python train.py --n_layer=11 --experts_per_token=8 --d_shared_expert=0 --balance_loss=0.00361 --balance_bias=false --router_cosine_scale=10.0 --beta1=0.95 --train_tokens=630000000 --steps=4488
Below are experts of layer 3 (counted from 0) of a mixture-of-experts language model. Rows are named router (the router's row for the expert), down (a neuron's output weights, with its number) and show model dimensions 0-255. Each number is 128 + 24 x the weight over its row's rms, rounded and kept within 0 to 255.
Before each expert's rows: a language model's description of what the expert responds to. This comes from a sample of Wikipedia text that the model never trained on.

# expert 41
Description: Prepositions after verbs
router [143 116 172  88  79  81  95  54  96  94 191 123  95 117 115  90 139 159 105  98 109 130 141 137 131 105 139 126 140  65 118 141 126 117 117  92 138 129  99 144  90 148 155 131 137 162 121  98 124  81 170 106  99 128 145  99 148  88 129 104 113 110 142 120 112 138 179 137  86 157  93 153  82 129  97 144 131 145 131 117 149 129 134 169 126 157 100 132 141 151 149 113  93 106 142 128 163 149 134 151 109 127 106 103 152  90 134 104 138 157 136 136 128 143 148 139 150 141 160 148  91  90 105  99 134 171 159  93 111 133 121 108 177 154 156 166 115 106 145 136 121 114 153 131 145 125 143 109 150 163 137 103 126 146 106 139  98  90 118 150 119 107 141 123 130 131 101 140 127 107 155 114 103 144 137 121 150  86 128 105 144 110 129 116 107 117 142 116 134 161 148 120 118 113 141 120 141 151 113 127 140 118 157  80 150 127 112 175  98 175 129 183 122 127 111 126 161 114 163 103 120 105 124 128 125 143  93 117 121 135 111 131 140  96 147  85 102 104 166 117 128 146 137 107 175 113  89 121 126 142 114 138  87 166  92 134]
down0 [142 132  67 155 143 157  89 104 142 132  98 121 140 124  98 129 125 136 133  99 117 114 109 141  96  95 141 133  95 147 133 110 117 111 152 115 122  86 105 134 116 127 150  92 133 150 116 126 196 148 128 116 118 142 127  92 142 119 112 153 151  79 122 124  76 101 110 118  92 140 113 146 118 118  60 119 133 104 146 132 134 149 159 201 134 120 125 152 161 139 142  94 103 120 143 129 176 107 124 104 153 102 162 124 106 119 137 101 143 124 173 123 116 159 128 138  99 193 145 106  67 134 185 150  80 132 111 108 114 163 122 145 125 136 110 150 152 113 121 109 148  86 112 115 165 144 149 124  89 138 133 129 108 192 132 131  93 143 126 159 125 124 136 143 130 176  93 107 144 115 117 105 107 115 111 146 110 174 110 106 129 132 134 178 142 145 142 124 113 147 147 134 122  94 138 126 155 163 139 131 142  99 118 123 147 152 161 154  87 127 105 107  86 125 101 139 150 137  78 156 162 155 117 164 147 141 100 146 151 119 111 135 106  97 144 136 116 195 128 126 128  92 102 130 110 141 132 145 126 126 125 156 161 117 152 119]
down1 [187 128 106 129  97 122 140 121 108 155 123 115 110 107 117 157 122 134 108 145 168 155  93 123 105 104  84 114 126 106  97  84 141 159 116 119 135 160 145  99  86 144 164 137 177  96 150 114 104 144 143  81 105 103 123  91 132 128 124 142 162 135 123 168 117 142 123 115 126  87 108 157 130 154 154 182 113 137 150 114 120 163 179 147 118  77 117 174 132 151 137 158  99  99 148 137 166 140 127 112 169 137 124 130 107 124 123 152 127 147 163 134 133  99 117 155 143 130  86 153 122 114 113 153 128 157 163  94 101 148 128 129 128 150 130  78  79 117 100 111  96 130 119 125 139 153  88  89 134 150 143 116 140 145 125 128 133 165 120 128 112 151 100 150 112 113 102 110 159 109  96 123 136 100 124 159  99 107 126 117 135 160 139 117 115 160 108 147 164 147 140 135 130 106 172 137 132 107 123 110 152 134 121 118 114 131 158  82 123 130 141 173 143 120 133  96 126 125 174 137 124 147  82 118 126 158  96  77 173 139  71 139 145 118 114 148  91 136 150 151 120 164 142 180 123 130 126  74 106 137 143 147 169 177 101 122]
down2 [119 110 157 125 145 114 129 109 107 145 100 153 142 106 123 122 142 180 118 179 182 112  92 143  92 154 131 116 154 136 144 111 153 138 112 167 129 130 117 115 162 100  99 149  92  94 111 172 121 132 132 157 141 129  97 138  69 136 140 175 151 123 132 133 143 150 145 125 157 148  81 130 153 173 126 163 123 112  99 140 136 107 137 148 108 110 165 132 132  83 112 166 119 133 108 106  83 170  77 120 143  94  99 152 136 115 118 170  73 127 148  97 143 124 134 147 111  98 117 156 124 128 119 172 126 131 127 111  72 133 133 102 124 169 115 137 163 138 158 118 130 119 131 155 141 140 113 135  98 137 140 162 154 140 129 153 155 170 144 117 131 139 145 134 116  98 110 143 155 136 162 156 123 175 112 158 154 128 142 135 112 147 189 170 109 168 103 137 135 128 195 131 113 111  79 100 104 104 134 144  98 140 131 111 137 111 132 123 113 107 158 138 123 129  95 157 138  95  78 131 139 130  94  98  84 135 144  96 132  83 136 136 140 145 163 111 134 109 138 114 141 113  90 152 158 156 135 105 138 144 111 125 146  77 127 137]
down3 [117 102 108 129 112 166 134 128 124 156  96 129 150 149 131  85 114 121 140 115 132 139 143  96 115 120 101  94 156 130 157  82  97  93 144 150 106 125 159 148 139 162 104 119 156 141 100 125 141 121  86  78 156 147 135 184 126  97 132 110 104  66 150 115 159 136 140 141 105 146 168  98  93  70 132  87 186  95 117 111 107  98 141 118  91 163 108 147 155 131 134  65 113 115 110 157 120 165 162 129 158 108 137 135 112 119 113  88 144 137 126 128 143 129 109 129 104 122 129  99  76 100 130 133  90 152 131 132 128 189 139 125 135 127 140 124 114 147 119 125 145 121 130 139 124 146 117  68 117 121 161 154 110  87 137 117 141  99  86 117 132 142 161 133 132 139 143  95 110 106 134 125 108  98 120  88  85 139 118 153 130 142 113 130  99 103 108 124 156 131 127 161 134 151  86 174  98 131  97 100 108 115 100 135 151 139 145 110 166 129 165  98 123 105 155 125 174 124 124 163 136 101 135 136 142 158 123 126 124  99 158 132 137 105 141 110  62 115 137  95 119 165 122 140 138 116 164 142 126 134 147 146 130 154 176  81]
down4 [207 109 168 116 128 117 155 152 144 104 151 130 144 146 177  93 107 133 134 117 155 132 106 124 129 156 117 146  87 155  86 179 125 121 149 127 173 132 141 117 100 131 113 118 116 119 141 134 123 153 144 145 159 134 130  78 175 120 108 131 129 122 163 131 155 105 105  95 120 162 114 117 143 163 142 119  88 136 164 162 134 181 112 133 116  70 127  88 167 113 160 171 137 117 134 113 111 132  89  87 122 138 151 169 100 178 120  78 163 128 114 156 117 108 174 134  90  93 101  99 106 109 107 167 154 113 162 106 110 155 133 145 131 111  96 145 132 147 112  86 181 116 121 129 118 124 135 116 159 151 113 153 109  81 111 124 114 145 119  89 123 146 104 150 125 154 138 126  99 164 109 148 134 132 118 139 170  98 130 126 131 154 111 156 136 151  99 119 110 186 148 128 124 125 125 148 159 157 147 146 111 110 144 163 152 115 131  82  98 158 112 118 111 125 114 123 130 126 129 121 142 147 127  89 141 129 106 127 131 115  63 113 157  98 106 129 112 139 115 147 152 167 130 167 126 119 109 151 116 129 135  91 134 130 134 103]
down5 [108 119 108 166 163 117 165  97 131 134 191  68 102 111 131 165 111 160 132 118 146 154 113 109 121 136 162 119 161 110 115 182 178 145  94 106 130 138 150 158 168 169 166 104 115 168 137  99 121 112 133 139 160 171 115 131 130 147  90 106 127 159 101  94 143  93  94 122 130 102 145 165 120  83 100 157 146 126 134 153 136 155 144 158 117  94 137 116 119 115 132 125 152 133 125  98 116 116 130 139 135  87  78  98 147  93 119 138 136 120 117 129 136  81 108  68 107 144  92 130 132 135 131 151 119 116 103  99 147 148 125 133 138 116 148  91 135 131 142 147 109 113 123 118 160 133 119 140 122 159 126 172 149 120 149 114 124 136 107 140 141 123 149  89 117 157 144 111 164 131 116 151 108 123 115 154 130  73 105 106 138 107 137 164 142 100 116 115 100 129 153 155 149 141 129 115 120 159 130 137 101  84 156 157 125 137 100 180 158 104 136 110 145 156 141 153 144 127 144 109 118  90 131  93 136 119 158 158 126 178 105 121 133 145 115 143 153 118 120  82 137  38 138 134 156 145 123 174 126 126  91  99 151 119 118 125]
down6 [124  79 107  75 179 118 119 132 129 185  73 171 103 117 104  81 106  98 165 138  89 153 157 111 121  77 139 158  79 106 124 113 116  87  82 140 150 131 146 133 116 110 123  94 181 150 169 166 147 164 114 127 150 165 106 121 154 137 131 171  96 117 115 153 134 128 140 125 163 120 105 148 127 160 148 103 111 152 108 114 119 145 110 115 140 118 166 159 133 119 122 125 128 128 150 118 126 127 135 127 131 174 132 140 195 106 122 110 132 121 131 139 173 173 156 102 147 149 132 127 207 137 113  95 136 180 140 116 109 131 107 137 155 106  96 109 156 149 110 114 103 129 132 123 114 131 144 120 140 128  84 134 129 114 126 119 149  96 121 139  95 125 144 152 111 124  89 120 138 125 128 121 144  88 133 105 126 137 170 177 108 152  91  95 119 141  97  89 125  93 141 106 116 149 115 107 114 104 129  80 119 154 122 109 132 122 136 145 178 125  87 127  98 167 149 122 132 157 104 141 149 136 137  77 150 119 164 120 149 113 124 135 152 116 122 153 132 117 108 158 129 126 108 115 105 136 167 128 126 132 160 154 116 114 108 141]
down7 [132 155  92 131 201 127 153  98  88 122 115  99 143 136 121 124 141 127 114  97 107 113 125 120 167 143 153 146 117 142 146 137 123 171 134 151 150 145 105 138 125 149 176 181 113  94 135 190 183 132  93 134 164 151 134 100 103 149 132 108 134 122 105 119 127 145 122 135 106  85 140 130 136 115 129 124  77 128 130 178 107 139  95 154 144 120 118 149 115 178  87 111 127 194 113 110 125 134  79 141 120 147 163  55 135 109 129 134 125 127 153  89 112 135  84 134 170 133 111 139 190 138 141 123 127 117 133 122 133 125 128  96 114  99 129  94 116  93 136 118  75 148 122 113  85 157 154 100 112 103 103 157  95 156 142 148 138 153 161 130 135 145 117 107 131 126 135 122 110 120  92 124 160 113 102 135 115 144  77 117 117  88 115 130 128 105 145 136 161 148 115 108 138 120 118 136 119 129  96 122 110 152 116 134 132 114 143 180 118 128 165 104 115 106 129 131 144 168 119 122  84 151 142 153 125 132 115 156 156 136  98 124 120  88  92 133 130 158 133 123 166 121  98 104 148 148 124 158 100 101  64 158 104 135 152 140]

# expert 3
Description: Linking prepositions
router [ 94  74 152 101  82 116 107  73  93 103 165 132 124 112  87  91 115 152 146 147 150 117  91 139 156  90 143 117 117  76 149 133 162 145 125 131 117 112 114 141  92 100 136 114 184 127 119 111 106 112 137 115 113 135 174 118 164 110 109 134 112  78 134 131 161 168 143 143 132 173 146 173 134  83 119 111 138 126 108  97 121 135 133 125 126 149 105 164 154 126 124 124  95  98 107 147 148  95 123 100 112 131 151 125 155 160 131 100 122 109 156 141 148 114 151 120 135 154 151 187 133 139 129  80 128 176 130 160 156 118 109 122 155 127 122 151 147  99 128 135 125 104 165 147 142 116 136 115 117 162 128  82 147 145 108 147 109 113 143 170 110 103 105 120 131 134 104 143 127 123 114 120 121  83 156 108 135 138 124  97 121 105 121  92  91 102 140 143 139 145 112 111 122 123 120 118 145 154 118 101 131 108 141  67 172 141 123 206 112 147 137 153 125 126 128  84 171 131 146 117 114  96 162 161 113 141 103  94 106 127 106 129 152 111 128 105 109 115 210 151 129 117 159 122 103  96  96 108 148 135 126 144 127 145 106 126]
down0 [111 166 128 119 136 108  96 123 144 154 116 101 124 150 102 165  88 153 115  96 150 119 134 135 173 128  78 122 148 143 168 121  73 129 168 144  87 141 150 126 138 142 108 108 145  97 115 115 135  82 108 147 126 104 132 114 115 129 130 147 103 181 134 136  97 117 131 108 118 159 101 142 149  90 104 113 135 142  88 142 162  84 123  95 128 122  98 120 104 143 135  76 124 170 139 146 108 155 143 142 145 139 136 139 132 120 117 130 119 161 111 122 155 145 116 118 105 128 109 100 132 105 158  79 133 158 117 109 122 131 117 112 105 179 137  66  89 144 126 140 134 121 120 113 151 129 122 109 122 152 111 135 140 153 132 136 120 107 139 159 102 109 121 140 130 129  94 123 129 116 124 135 134 167 122 173 135 125 107 143 171 161 115 101 146  74  83 119 133 143 114 132 111 183 130 136 157 105 108 105 124 115 119  94 153 117 125 107 187 136  98 189 124 113 121 150 121 164 116 132 109 146 136 109 177 205 113 111 118 102 135 152 109 117  80 167 137 135 139 114 128 142  84 128 109 137 102 135 175 103 122 109  84 161  77  78]
down1 [137  95 178 150 129 178 133 166  85 157 121 114 135  85 154 156 113 136 132 149 139 143  89 159  74 150 166 107 110 126 119  79 120 125 171 153 115  92 125 143 147 119 135 133 138 100 144 147 128 111 154 124 162  96 134 141 106 131  91 105 165 136 120 126  84 112  93 131 135 155 113 114 121 129 104 129 120  78 107 107 164 153 148 106 166 114  65 154 166 116 134  99 108 128 144  95 136 137 106 153 142 118 177 168  64  96  84 128 137 137  97 121 106 127 135 134  74 141  52 128 139 154 138  94 150 121 152 152 112 144 101 113 146 170 136 151 112 106 107 137 144 132 140 131 188 144 128 153 117 114 152 154  95 121 150 114 127 151 135 116 114 106 178 101 187 119 128  96  70 117 164 107  89  79 132 120 113 125 109 142  85 143 138 130 119 117 156 121 138 138 148 136 177 118 116 121 112 128 135 108 112 116 134 112 111 114 130 115 139 112 140 139 129 108 137 124 113 103 136 113  99 132 124 105 111 140 151 106 128 119 104 145 141 137 145  87 121 110 177 104 139 110 137 149 119 103 147 135 150 103 137 148 114 102 139 105]
down2 [119  95 138 101 153 121 153 147 168 135 105 114 124 144 122 117 117  97 128 145 140 120 123 118 134 122  97 117 117 149 139 123 119  89 127 107 125 154 127 118 139 127  79 120 139 165 157  82 100  83 159 143 117 145  81 134  90  56 183 173 116 157 134  91 119 121 114 115 112 152 146 172 108 127  84 124 144  95  99 142 102 124 143 119 131 136 145  99 122 111 134 124 125  96 152 111 145 166 149 113 160 131 107 126 116 176  94  88 149 145 101 145 168 132 141 123 139 121 140 131  78 136 123 147 147 133 122 121 134 139 112 155 128 103  94 113 147 140 159 132 124 144 191  96  67 149 141 174 111 109  89 150 130 105 129  99 136 149 137  91 117  80 144  97 113 111 126 146 121 132 153  97 117 137 137 105 153 113  91 113 133 127 141 102 150 108 125  92 109 131 142 124 118 160 120 137 140 156 101 129 175 121 121 184 152 126 112 131 131 118  71 129 179 138 188 119 137  77 103 141 131 138 144 109  81 129 115 154  93 109 120 119 133 148 165 150  94  88 114 145 112 148 151 164 126 152 131 123 188 136 140  98 147 115 109 139]
down3 [110 142 132 136  73 184  99 160 113 157 176 137 146 172  83 123 166 129 141 157 140 128 132 111 131 124 117 152 145  96 184 123 141 147 106  91 165 116 122 106 128 110  92 149  82 128 157 121 155 145 134 129 186 114 135 136  64 103  87 185 160 114 113 122 112 162 111 172 137 109 101 133 162 180 111 119 146 169 156 147 103  92 134 143 141 124  95 139 126 157  67 106 123  93 115 131  84 129 137 117 105 133  98 131 129 126 170 124 147 141 126 134 115 108 113 174 171 130 143 150 134 110 149 171 137 146 126 162 139 129 145 114 145 117  99 133 138 161 117  80 134 152 148 110 115 139 129 140 136 116 151  92 168 137 163  81 120 142 122 143 125 125 137  98 116 130 100  99 124 146 126  79 156 133 154 109 166 143 134  84 175 114 128 136 134 138 148 156  99  98 118 140 143  81  94 135 110 110 146 150 116 131 119 151 113 147 107 144  76 150 138 111 102 162 132 111 119 115 116 123 138 148 146 154 120 121 137 124 111 122 103 148 152 130 114 124 135 162 119 179 132 122 167  86 151 151  97 133 107 152 136 136 133 147 124 124]
down4 [137  63 135  94 143 110 117 138 117 171 133 144 121 136 120 116  96 118  84 130 128 115  60  74  62 106 142 132 115 141 107 110 129 122 157 129 168 143 137 155 111 123 116 108  99 110  93 141 118 124 104  99 123 132 138 133 129 124 132  86 142 120  90 142 150 103 124 113 157 143 125 153 123 148 148 138 112  72 123 121 115 168 135 121 152 108 119  74 148 133 105 134 159 118 139 137 159 137 136  89 111 130 133 141 123 125 158 101 182 115 166 125 162 146  86 156 108  73 126 137 137 121 107 123 122 116 146 130 124 147 126 116 121 133 118 135 151 138 128 121 122 131 153 126 128 128 116 181 149 133 128 136 171  68 137 117 129 144 127 119 192 143 205 133 134 119 125 140 141 121 152 120 135 126 126 157 172 145  99 164 105 133 175  98 149 157 124 137 106  83  72 126 135  86 126 131 140 125 124 122 124 133 135 149 128  72 178  88 138 165 139 111 128 140 129 102 137  89 153 120 123  88  99 145 134 149 116 129 128 146 172 134 155 143 105 106 102 125 124 155 164 151 103 115 116 113 125 128 164  84 154 119 179  72 128 124]
down5 [144 151 130 126 129 160 144 148 115 142 141 136 132 121 106  72 135 122 146 127 117  79  94 150 147 104 144 189 168 126 134 134  73  98 161 157 150 155 104 128 177 145 138 121 108 172 119 115  91  82 144 164 115 152 126 150 150 154 133 124 128 114 128 111 146  84 149 187  94 168 141 131 130 104 127  94 112 100 122 164 137 100 115  82 119 124 132 185 144 129 126 124 121 150 147 121 101 100 146 146 146  99  78 105 112 163 116 153 126 120 126 143  96 157  98 156 109 115 126 132 158 156 137 125 125 134 172 132  97 128 113 112 103 129 119 161 126 147  81 144 123  59 147 105 107  87 117 166 171 141 142 132 144 129 108 134 127 107  92 144 145  95 128 136 143 160 146 151 111 103 127  94  88  93 134  99 117 140 162  97 137 143 138  96 145 141 121  81 119 132 148  85 104 115 120 127  75 156 121 116  79 113  91 110 102 123 109 136 119 161 111 119 153 170 154 132 148 151 137 122 146 151 135 143 105  86 117 144 136 110 142 146  56 113 131 131 100 142 113 123 124 141 126 124 140 106 102 136  90 102 158 129 136 102 128 140]
down6 [ 88 135 123 128  99 187 146 104 107 151 140 143 112  94 112 101 143  75 129 138 142 112 165 139 112 138 101 113 131 184 121 147 122 104 138 132 121 130 137 130 134 107 123 113 147 129 144 136 168 162 144  94 143 133 156 157 122  81 146  80 128 105 205 126 114 146 104 163 155 126 157 124  95 128 146 137 114 133 144 127 142 116 164 146 145 119 112 127 163 133 108 119 146 133 128 133  64  97 130 177 121 165 108 170 124 112 119 161 166 161 101 163 105 125 147 101 148 167  66 119 148 138 135 150 130  99 127 137 104 101 132 136 120 131 160 116 140 129 134 141 118 121 128 127  97 141 163 113  99 130 140 127 118 110 137 148 160 141 131 138 101 139 107 130 104 122 125 166 151 139 130 131  88  99 138 137 134 150 172 145 143 116 147 115  68 140 187 136 100 156 110 123 161  79 152  98 160  97 161 108 123 152 133 112 119 132 113 147 139  91 160 150 117 110 140 102 114 146 102 144 109  83  96 126  84 115 105 117 102 103 150  95  96 127  87 128 163 119  86 144 103 112 139  99 110  97 148 189 154 138 121 173 122 105 117 131]
down7 [121 137 147 101 137  85 113 145 136 119 120 139 123 104 154 147  87 135 152  97 151 127 148 157 119 139  93 117 118 111 127 121 109 138 126 158 104 154 134 114 128  85  90 158 116 158 148  98 112 139  79 146 151 155 111 105 105 119 126 107 109 134 113 125 115 124 114 111 153 128 140 142 129 169 100 111 131 104 129 128  95 134 144  95 174 103 110 122 109 157 110 109 163 165 140 122 137  85 107 132 137 149 113 194 128 175 185  99 157  87  89 139 124 142 140  98 113 141 144 130 161 186 155 153 129 106 145 115 116 109 112 125 103 120 105 146 142 132 133  99 153 113  98 139 146 173 154 107 148 142 118 107 149  99 146 140 175  85 136 157  86 115 124 151 129 149 102 132 118 138 135 146  93 127 134 133 126 159 123 171 145 187  87 113 140 152 137 190  95 156 126 150 146 125 114 129 121 143 109 137 123 103 122 129 141 143 112 157 172  71 135  93 127 110  86 181 107  81  92 137 174 124 165 103 105 149 157 156 118 130 136 109 153 130 128 152 103 109 135 143 136 154 109 131 141  97 132 140 108  73 103 170 117 162  98 113]

# expert 4
Description: Numeric digit tokens
router [120 105 219 150  75 148  95  97 116  88 134 168 138 129 125 128 130 155 107 140 136 129 102 126 124  92 145 127 143  73 121 194 121  89 120 137 120 123 116 110 104 131 120 142 151 155 132  96  71 130 141 112 112  89 183 111 145  99 105 131 127 140 144  85 103 121 161 125 134 159 139 155 149 138 120 136 122 105 115 128 152 149 121  99  84 121 123 156 121 153 113 124 137  77 125 126 199 135 115 125  93 135 135 139  99 115 177 103 114 134  72 138 144 161 162 140 132 152 154 120 109 150 137  80 152 148 140 142 131 131  87 125 141 123 134 154  96 115 128 128 153 102 131 152 163 151 166 102  98 121  96  73 155 144  98  90 130 144 133 144 135 115 112 132 123 120  75 149 110 135 160 122 128 124 112 145 132 138 149 132  80 160 107 136 114 149 144 156 148 123 157 101 123 141 151 116 122 173 110 117 141 113 149  98 175 135 115 131 118 110  98 164  97 156  97 112 128 122 141 145 146 139 127 132 150 108 112 116 110 110 136 147 168 107 160 130 147  77 153 169 116 163 140  98 118 111 139  91 136 118 162 140 117 143 121 149]
down0 [135  92 137  80 116 146 101 127 116 124 151 117 127  95 109 145 164 157 108 115 136  75 146 148 133 134 157 153 119 104 133 160 119 120 142 117 184 153 135 121 151 125 129  89 156  80 128  85 115 112 106  87 124 139  74 186 136 168 157 174 131  97 119 140 108 123 119  90 100 159 156 130  98 174 126 142 113  85 119 148 134 111 138 118  82 105 104 100 120 150 153 141 124 127 105 110 110 137 131 118 109 127 138 147 125  97 136 152 111 130 117 138 132 124  88 151 107 102 100 148 175 128  83  86 162 125 118 127 146 135 153 125 142 126 109 187 137 124 114 175 113 130 151 133 163  95 132 155 156 148 129  96 154 135 154  67 175 125 114 133 122 120 161 144 111 110 184  96 140 106 137 130 129 152  86 135 120 123 131 126 106 149 127 153 131 149 102 133 114  90 110 111 144 148 143 129 167 131  98 145 147 167 147 169 107 122  98 129 133 133 132 129  80 174 115  82 107  92 112 109 149 193 114 127 117 110 145 108 124  86 158 159 156 121 128 145 167 171 125 120 150 113 124 123 119 130 130 113 100 140  96 149 115 150 141 109]
down1 [133 128 144 128 163 132 100 115 151 122  82 150 147 152 138 180 138 106 122 177 125 154 135 160  88 117 148 125  55 153 112 109 108 127 164 131 120 122 110 155 117 136  95 154 176 140 166 154 171 120 112 145 120 130 137  99 153 145 180 175 125 156 122 136 102 128 106 157  99 123 158 122 119 151  76  77 140 122 146 156 144 132 107 112 164  93 116 128 101 131 142 138 122 160 104 121 119 133 124 143 110 162 136 123 133  99 125 140 113 156 147 136  94 111 145  69 123 126 132 138 134 158  61 129 148 182 143 138 133 115 124 117 115 157 134  87  95 136 161 113 113 152 187 143 104 104 138 143 102 128  89 154 117 145 136 131 110 117 151 134 165 103 149  79 124 121  96 114 145 110 151 147 143 105 100 129 152 128  90 115 132 131 120 133 157 162 137 169 142 131  79 107 143 155 160 132 163 112 126  94 109  85 126  89  78 105 102 153 139 159  97 144  97 148 145 175 126 122 114 115 150 142  97 102 150 123 162 160 127 123 125 156 126 125 112 149 133 163 127 105 172 112 139 123 138  93 147 121 148 142 127 147 128 149 122 170]
down2 [155 170  97  87 114 143 136 151 122 139 137 138 112 119 124 127 127 151 114 114 114 111  94 170 140 133 136 155 131 167 111 132 164 124 133 119 115 176  95 121  89 114 128 153 112 146 136 101 149  93 143  92 122  96 142 121 136 110 105 154 132 145 101 111 122 172 160 156 154 133 124 100  63 118 127 170  95 144 171 132 142  87 115 136 146 120 106 117 142 148 156  85  85 135 180  82  70 144 153 135  95 108 194 119 155 118 100 104 109 129 120  88 126 151 139 102 121 125 116 118 143 120 135  88 102 135 138 106  86 101 144  93 179 128 157 136 121 111 120 183 144  97 100 135 109 164 123 129 117 152 124 102  88 136 146 126 136 129 141  87 103 131 133 142 137 113 161 100 133  98 135 117 110 138 143 134  85 113 114 105 109 135 122  85 116 134 178 110 108 164 112 114 146 141 151 130  99  71 150 121 188 146 131 109 116  94 127 116 108 141 113 125 125 115 126 139 131 133 101  92 112 110 152 115 140 115  96 148 130 130 111 115  79 152 106  97 150 145 116 185 148 100 135 152 142 142  98 125 165 129 125 129  97 104 129  73]
down3 [126 117 171 120 118 118 173 115  99 113 135  95 125 158  90 149 112 134 125 110 113 141 107 158 114  99 146  91 130  75 129 111 126 104 122 119 107 116 146 180 130 111 122 123 130 129 146 120 146 118 170 127 135 143 126  90 152  93 130 112 136 160 115 158 110 156 129 128 111 110 165 123 145 103 119 152 105 118 154 128  73 173 150 100 140 150 150  88 119 138 145  85 107 154 144 151  93 146 128 171 134 127 119 119 130 105 111 129 165 158  89 147 136 121 141 119 109  95 163 145 103 175 150  94 105 138 125  98 128 166 125 145 155  92 126 152 111 112 120 149 141 118 138 135 119 117 109 115 116 128 123 109  99  91 129 126 115 112 169 135 139 119 100 155 157 135 130  69 113 108  86  98 112 150 116 131 141 127 154 170 174 129 134 102 118 150 147 129 114 167  88 185 152 132 113 109 142 111  77 157 149 138 151 151 145 160  97 120 160 166 149 105 141 148 144 162 144 115 101 110 165 134 153 147  79 120 110 111 144 102 102 124 140  79 141  56 109 109 110 109 164  97 132 124 130  92 127 180 125  87  85 128  83 121 113 109]
down4 [129 123 107 128  94 145 121 123 139 120 103 151 134 113 143 116 154 124 124 123 127 103 129 180 149 112 105  65 121 133  92 118 103  96  94  79 152 159 101 123 143 114 109 108 117 140 135 167  95 105 135 133 154 153 111 124  97 108 185 114 150 129 147 122 142 130 161  92 135 126  91 172  72 119 116 184 164 138 139 166 134 127 138 157 178 114 111 137 128 176 166  93 113 148 155 106 159 162 127 121 138 143 130 121  48 123 134  80 125 133 111  80 101 146 124 150 147 106  87 124 140 161 147 114 123 149 167 110 161 160 107 129 109 130 127 121 101 146  96 152 148 112  87 128 123 120 159  92 120 117 141 140 105 117 141 149  93 139 113 114 127 133 122  96 169 101 146 141 130 121 147 106 167 141 140 137 146  62  92 111  87 125 158 144 111 149 140 116 107 152 127  90 154  95 143 146 140  98 125 148 135 128 114 174  98 146 157 118 124 112 123 119 143 117 148 128  94 163 152 135 114 141 120 175 131 124 149 117 141 123 131  80  99 151  79 147 118 145 126 140  70 143  86 104 106 140 118 117 129 114 102 152 129 125 142 109]
down5 [172 162 132 154 168 187 140 181 163 147  55 202 152 124 132 152 149 129 114 127 131  87 125 124 139 122 159 111 127  84  94 105 134 142 170 162 118 163 108 145 138 120 131 133 110 128 148 163 122 104 125 118 106 160 137 163 143 110 154  89 131 154 152  91 131 132 179 120 155 128 166  97 161 114  98 123 147 120 111  96 110 101  88 112 118 135 120  78 137 111 150 132 149 125 145  74  99 117 130 125 123 115 139 120  63 120 147 105 114 173 108  90 149 112 149 127 147 119 154 148 147 140 150 143 105 142 138 149 105 115 140  81 125 104  99 123 125 132 103 115 128 121 140 130 135  99 117 170 130 141 101 126 119  59 120  81 135 140  95 119 108 133 111 123 148 121 114 147 123 139 138 137 136 128 120 116 108 127  81 124 116 132 140 164 137 157 126 146 126  59 133 150 119 110 127 122 114 147 113 144 135 115 122 105 131 121 107 106 131 178  97 177 142 154 145 155 122 149  90 139 156 136 133 127 138 117 128 107  97 101 156 137  97 121 103 130 186  94 106 107 165 143 146 139 123 158 141 119  90 147  81 127 146 141 126 143]
down6 [ 93 140 186 142  83 124  99  83 125 123 119 169 169 140 156 115  78 158 143 161 169 104  68 128 121  99 112 123 102 141 141 152 137 134  90 150 124  98 113 101  67 121 129 128 114 120 105 136 116 142 116 104 151 112 152  79 101  99 116 142 127 129 127 110 137  68 141 155 132  96 150 140 138 132 115 141 158  95  90 157  96 115 127  77 105 119 141 102 123 113 140 113 161  83 137 111 180 118  85 116 138 136 129  98 143 125 115 123 148 116 180 127 168 166 134 150  80 157 117 151 120 155 105 113 131  88 185 114 154  72 133 105 123 145 118 144 100 126 152 140 133  80 112 144 126 165 147 120 113 143  94 125 148 131 102 141 140 144 124 124  81 110 149 145 114 135 158 151 152 127 149 122 122 137 109 145 127 162 135 125 129 113  95 146 113 143 123 139 106 122 114  76 114 111 113 120 137 145  90  92 138 137 108 142 143 144 189  98 154 122 123 119 126 108 131 173  99  91 118 165 112 141 126  86 119 133  88 114 111 158 156 151 133 113 132 117 118 139 155 140  98 143 113 115 145 112 110 116 150 105 132 163 152 111 153 100]
down7 [123 117 120  86 131 107 149 112 131  91 125 150 148 110 100 137 105 125 138 133  74 113  95  81 103 118 134 137 132 156 158 149 152 148 143 116 152 108 167 128 147  78 157 111 119 128 144 143 128 122 148  91  83 124 119 105 146 159 138 139 140 163 134 141 144 133  99 118 165 123 140 154 173 107 130 128 183 167 126 111 149  90 139 149 146 110 133  89 150  73 127 138 165 120 147  86 143 139 113 125 144 130 137 105 109 166 140 145 115 123 135 123 146 144 133 142 102 128 121 132 121 172 122 140 159  98 124  96 112 104 152 103 109 106 143 147  90 188 153 125 176 119 124 138 199  82  95  98 145 119 163 136 185 114 113 135 139  84 158 118 152 148 124 107 128 144 146 148 151 133 159 170 167 113 125 123 153 124  85 149 124 149  78  80  79 102 174 148 155  96 105 127 142 107  72 101 115 143 112 155 130 113 164 126 116 140 153 112 118 138 146 104 134 142  63 126 173 107 109 142 100 148 144 153 131 133 151 109 140  92 109 143 145 124 104 133 131 124 124 103 125 102 129 115 142 116 123 169 142 121 158 130 147 109 112 104]